Weights of a small mixture-of-experts language model, trained from scratch on English Wikipedia: vocabulary 15393, a variant of Muon for the experts.
Below are experts of layer 10 (counted from 0) of a mixture-of-experts language model. Rows are named router (the router's row for the expert) and show model dimensions 0-127. Each number is 128 + 24 x the weight over its row's rms, rounded and kept within 0 to 255.
Before each expert's rows: "raises" lists some tokens whose logits its average output raises strongly, later layers aside; "comes after" lists some tokens at least twice as common just before its tokens as in all text. This comes from a sample of Wikipedia text that the model never trained on. Tokens count by the router's weight.

# expert 44
raises: "per", "em", "pe", "od", "ulated", "ov"
comes after: "|", " |", "a", "==", " a", "==="
router [ 95 159 139  99 139 106 138  96 112 100 100 147  96 141 128 153 104 139 147 143 161 147 102 114 163 176  92 114 118 127 159 143 160 156 174 104 153 135 137 158 161 153 110 138 147 116 105 129 146 159 126 144 104 142 134 154 102  88 115 100 164 146 109 105 101 142 126  90 117 101 100 151 135 161 103 154 107 120 156 148 105 114 165 138 133  95 163 165 126 149 143 121 121 101 133 139 102 163 111 113 147 109 126 114 159 152 153 154 110  88 139 109 147 156 157 103 159 101  85 142 100 158  86 103 137 160 107 135]

# expert 68
raises: "ered", "ering", "s", "rank", "aking", "ach"
comes after: " the", " in", " of", " for", " and", " on"
router [ 95 156 113 108 135 109 150 111 126  98  86 152 103 146 148 160  98 139 141 166 157 133 101 100 155 152 120 110  99 136 163 139 151 135 154 112 147 104 141 166 128 154 118 148 140 114 105 145 157 144 108 147  98 144 112 113 128 111 100  99 114 143 117 106  95 159 137  98 104  97  93 149  76 163  94 146 103 136 152 155 107 111 156  70 149 108 117 166 128 159 152 120 153 101 105 153  89 153 105 124 138 100 106 121 144 147 134 147 127 112 123  94 126 170 147 118 146  85 101 137  98 166 104 106 140 164 102 135]

# expert 11
raises: "r", "ay", "a", "i", ".", "h"
comes after: " (", " and", "-", " \"", " of", ":"
router [115 131 123 106 149 101 112 118 105 131 104 139 109 144 126 151  92 114 144 153 157 152 106 121 155 174 164 114 108 114 150 162 149 155 151 124 129 136 155 163 112 162 110 126 135 126 105 151 164 146 104 151 110 133 104 120 176 131 108 127 150 145 125 100  96 145 132  96 117 109  94 160 193 137  90 151  92  99 153 138 123 109 133 133 154 106 173 147 149 126 134 119 118 105  84  98 102 154  89 133 142 104 119  83 135 158 140 156 121 119 147 106 124 143 154 119 150 105  89 139  94 156 100 111  82 160  93 172]

# expert 102
raises: "ou", "mark", "OT", "ural", "uke", "igh"
comes after: "19", "20", "18", ",", " to", "17"
router [106 162 101 112 128 106 141 103 117 117  86 143  90 148 126 148 109 135 155 153 166 121 108  89 145 154 120 101 106 132 160 157 138 164 156 111 141 107 148 168 116 160 110 148 144 122 109 175 156 158 105 133  94 139 147 135 166 103 100 108 106 148 115 102 100 159 140  93 100 115 104 153 119 149  86 169 111  96 152 165 128 127 167 130 120 101 140 159 112 149 147 118 114  94 149 126 112 150 102 111 166 105 114 131 167 155 132 152 111 104 126  91 130 159 152 103 144  96 110 152 113 157  90 106 123 156  93 139]

# expert 23
raises: " offices", " building", " office"
comes after: " in", " of", " at", " on", " as", " to"
router [ 87 152 115  95 133 130 153 113 124 106  89 140 110 135 132 158  98 129 139 149 134 136  98 109 139 173 136 105 113  84 148 137 142 153 156 120 122 156 150 165 166 136  99 138 144 134 127 138 152 137 128 159 102 149  72 100 132 129 111  86 161 133 125 110 104 154 127  96 117 113 102 141 156 156 116 139 109 179 145 154 119  98 148 184 137  96 136 159 123 136 138 118 119  90  47 156 113 167 114 128 161  97 109 130 161 128 128 141 123 108 176 108 117 148 147 110 138 103 102 126 106 147 114 126  92 166 112 123]

# expert 18
raises: "s", ".", "ion", "x", "b"
comes after: " ", ",", "″W", " Chevrolet", " Votes", "ρ"
router [ 94 156 119  84 135 106 134  84 117 108 100 155  87 133 128 148 102 137 147 151 162 169  92 100 150 162 106 100  99 116 160 153 163 151 155 108 145 117 154 161 108 155 121 168 145 101  98 143 156 151 107 135 100 148 123 117 142 117 115 109 129 152 112  98  94 173 146  91 123 114 103 148 110 145  97 156 119 126 158 148 112 116 150 153 183 106 126 162 120 165 147 136 143  98 137 120  96 152 111 114 150  97 108 141 152 139 139 136 120  99 127 107 127 148 140 103 139  92 101 134 104 172 105  99 103 157  99 145]

# expert 91
raises: "ains", "ene", "im", "aining"
comes after: "20", "19", "18", "′", " Cl", "and"
router [ 99 149 121 114 132 115 149 114 117 117  90 155 107 142 122 172 109 123 159 147 164 128 107  90 167 158 170 103 113 147 155 154 160 162 143 109 135 147 145 163 139 140 105 157 144 117  99 153 165 160 132 143  99 155 143 138 146 108 108 113 140 152 105  94  89 159 137  96 128  97 109 146 159 156  91 152 111 132 155 159 108  97 156 120 148 101 127 164 126 141 172 128 138  98 135 157 109 148 108 106 140 103 110 146 176 151 151 159 114  91 128 113 137 163 163 100 142 102  97 146 110 155  86 121 135 151 111 143]

# expert 48
raises: "\"", " (", "-", "1", " A", "in"
comes after: " |", "|", ",", ":", ";", " in"
router [ 75 125 135  94 124 105  89 134 100 120 126 113 128 126 193 110 135 139 162 131 148 186 100 133 152 129 133 144 129 138 149 129 110 135 131 111 122 158 142 125 187 128 124 184 129 153 125 110 122 117 128 124  93 159 122 131 110 142 135 128 126 106 114  74 146 115 159 138 136 124  75 117 150 128 135 142 110 140 133 132 135 134 128 105 202 133 151 159 186 145  95 159  59 132 144 180 134 143 124 116 119 152 134  95 106 150 173 145 118  84 118 108 114 140 112 102 128 120  96 112 125 118 117 133 148 117 121 113]

# expert 14
raises: " and", ",", "^{", " ("
comes after: " at", ".", "-", " by", " after", " for"
router [ 86 173 122 102 132 116 150 105 125 111  96 153 109 148 140 171 115 127 153 165 157 131  96  96 167 158 117  93 100 154 163 134 152 170 151 113 149 107 132 175 133 148 103 152 149 122 106 140 164 152 110 148 117 154 127 132 134 116 101  91 153 143 121 103 104 160 142 104 123 108 110 154 131 152  92 144 111 163 158 163 106 100 150 113 137  88 134 168 114 163 145 136 147  98 101 143  98 166 103 117 164 104 109 155 157 141 141 141 128 107 147 107 143 164 153 105 137  95 107 149  99 146  98 117 130 150 100 134]

# expert 1
raises: " ", "ed", "st", "w", ".", "s"
comes after: "19", " the", "20", " U", "\n", "18"
router [ 95 152 106  92 129 113 148  91 114  98 103 136 105 164 144 158 107 152 150 142 161 108 110  96 152 163 108 107 116 139 149 142 156 160 154 119 144 152 133 142 155 147 109 138 142 116  98 165 159 152 107 148  94 150 112 129 147 119 102 111 122 150 114 119 100 145 131  94 116 106  97 150 140 150 107 162  95 123 158 164 104 105 146 123 134  99 122 169 112 152 148 143 135  85 133 132 102 165 106 131 155 103 100 123 146 151 155 156 123 101 116  85 147 165 164  93 147  86  91 154  93 165 105  97 113 154 104 140]

# expert 34
raises: "es", "e", "ates"
comes after: " ", " (", "–", "19", "°", "18"
router [102 114 104 115 133 144  90 141 113 111 126 117 124 107 172 144 140 151 149 131 146 159 109  78 135 136 194 130  85 124 182 124 110 126 110 112 123 153 110 116 121 127 108 151 121 125  65 117 122 156 137 156 131 146 129 110 139 146 133 123 120 130 153 136 148 143 167 131  90 119 112 144 131 131 114 192  78 190 116 194 105 161 125 155 153 118 147 144 112 117 111  98  58 131 150 121 136 105 141 122 132 140 164 174 107 119 170 132 100 139 109 114 109 133 143 122 157 125 112 117 142 130 115 121 115 134 131  94]

# expert 104
raises: "it", "ance", "as", "if", "ges", "ig"
comes after: "20", "19", " of", " on", " with", " In"
router [ 87 156 112 101 130 122 145  87 118 102  95 136  92 154 142 167 110 157 149 151 146 127 109 109 159 167 150 100 109 135 154 149 156 171 147 115 139 132 133 157 139 137 109 137 144 111  98 143 167 148 103 130  97 148 112 122 126 128  99  86 135 151 107 101  89 159 126  91 132 101  97 152 132 145 107 158 100 143 158 157 108 111 166 115 138  91 123 166 134 147 160 121 124 109 120 129 106 169 113 123 167  95 109 134 178 145 151 156 119  95 149  93 149 154 156 117 149 114 104 154 102 150 107 125  89 152  91 135]

# expert 62
raises: "ool", "ate", "at", "eh", "aters", "ire"
comes after: " |", " with", " by", " .", " to", " on"
router [ 86 149 112  99 124 102 166 120 121 105  89 158 101 138 125 160 103 135 149 164 161 149 106  93 156 173 137  94 113 132 141 137 149 156 151 119 149 141 136 160 116 139 110 153 156 106 109 158 156 153 105 151 102 141 100 126 116 132 109  95 112 161 120  94  96 154 130  95 115 102  94 154 143 141  91 142  98 149 155 153 114 112 158 154 123  90 129 164 141 138 134 119 125 100  94 121 105 168  96 115 162  86 101 117 163 149 153 143 111 105 118  99 149 139 153 102 153  98 103 148 101 156  95 113 105 145  97 142]

# expert 121
raises: "ur", "teenth", "or", "r", "red", "re"
comes after: " to", " and", " of", " is", " won", " a"
router [ 80 150  97 104 138 127 150  91 104 109  83 147  86 146 130 165  94 130 162 136 146 134 107 107 149 164 138 103 111 114 151 139 151 145 147 128 127 136 148 181 139 143 120 159 147 115 107 146 145 163 121 138 101 152 168 147 147 125  80 106 112 151 112  91 107 167 135  91 108 104  93 154 125 152  99 141 103 115 156 169 116 107 156 143 123 111 132 169 121 158 169 129 124 110 129 139  97 164  99 106 160 107 101 130 157 144 140 158 131 111 137  99 131 138 153 106 148 108 101 141 112 157  91 123 102 162  89 145]

# expert 110
raises: "qu", "mi", "w", "man", "pan", "b"
comes after: "20", "19", " to", " he", ")", " she"
router [ 92 154 120 104 135 110 136 116 107 104  95 160  98 148 132 168  92 127 150 153 164 137 117  96 156 172 152 113 105 139 155 144 155 156 165 107 146 163 160 147 128 157 101 144 151 115  97 167 148 152 109 150  95 150 147 143 133 121 119 115 117 151 131 106  92 165 141  94 113  98 106 143 151 142  92 172 105 102 151 158 116 106 130 118 130 117 152 161 121 153 159 129 132  91 136 130  98 161 107 108 153 101 118 124 160 152 132 156 115  94 120 113 122 152 163 105 147 104 105 139  99 169  97  93 134 168  99 128]

# expert 80
raises: "ites", "é", "eries", "ity", "ite", "ified"
comes after: " (", ",", " \"", " of", "===", ".\n\n"
router [112 128 117 116 159 111 118 102 122 119 108 143 120 151 124 147 126 119 160 158 155 164  96 129 151 162 171  97 119 156 150 129 134 135 132 140 121 125 142 158 145 151 110 136 130 120 108 121 148 145 137 161 116 155 113 146  93 116 122  98 145 138 106 109 109 153 134 103 129  97  92 133 100 135 120 152 104  40 158 138 115 119 142  79 136 114 148 137 117 128  88 113 145 107  85  78 120 144 105  93 131 110 129  94 137 151 122 151 145  95  77  84 139 164 150  97 155 102 102 163 121 147 102 116  88 153  97 173]

# expert 28
raises: "now", "s", "ean"
comes after: " of", " that", " on", ".", " to", " and"
router [ 89 169 105 101 131 118 143 111 115  95  95 148 108 147 134 163 101 150 146 161 153 153 102  93 156 172 107  99  97 141 152 150 155 160 160 116 142 106 131 174 130 151  99 136 137 126  99 124 153 136  97 152 103 143 135 126 116 112 100  98 111 155 118 131 102 157 116 105 117  95  98 135 130 152 108 149  89 127 155 150 103 118 173 112 115  87 134 158 137 147 146 118 100  96 109 135  96 158 110 105 159  92 106 128 164 152 138 155 124 101 103  87 140 155 153  94 132 102  98 149 109 154 104 119 125 153  86 135]

# expert 103
raises: "ated", "ate", "ist", "ations", "ates", "is"
comes after: ",", ".", "00", " d", " known", " l"
router [101 170 128 114 127 102 113 110 117 105  92 158 102 147 131 162 116  91 150 152 168 111  81  94 152 151  85 106 105 113 157 140 155 151 170 110 138 107 155 163 131 141  99 152 145 116 104 134 161 150  92 159 102 142 159 124 151 130 114 111 155 132 121 107  92 167 147  98 119 116 110 148 139 146  97 150 115 102 167 138 119 124 150 147 120 100 157 161 120 167 156 111  96 111 128 151  89 154 119 112 153  94 108 144 170 167 120 139 127 120 112 102 123 140 150 122 130  86 108 146  96 153 101 120 120 157  89 129]

# expert 84
raises: "ards", "ec", "olog", "est", "en", "eck"
comes after: " ", "20", "″W", " /", "10", "″E"
router [ 99 145 131 113 118 118 142  92 113 103  97 155 112 137 129 167 106 145 148 158 159 161 108 110 160 150 125 112 106 136 158 142 163 139 167 117 149 114 132 177 146 139 104 152 144 119  97 145 158 152 106 151  96 143 124 142 139 124 116  95 113 152 108 108 100 153 141 105 108 105 102 165 123 166 106 147 115 141 171 164 105 108 143 181 159 107 113 165 113 165 165 128 164 110 135 115  93 164 116 132 161 105 114 124 163 154 139 153 121  92 134  96 140 159 152 101 149  97 108 151  99 148  96 121 105 159 101 146]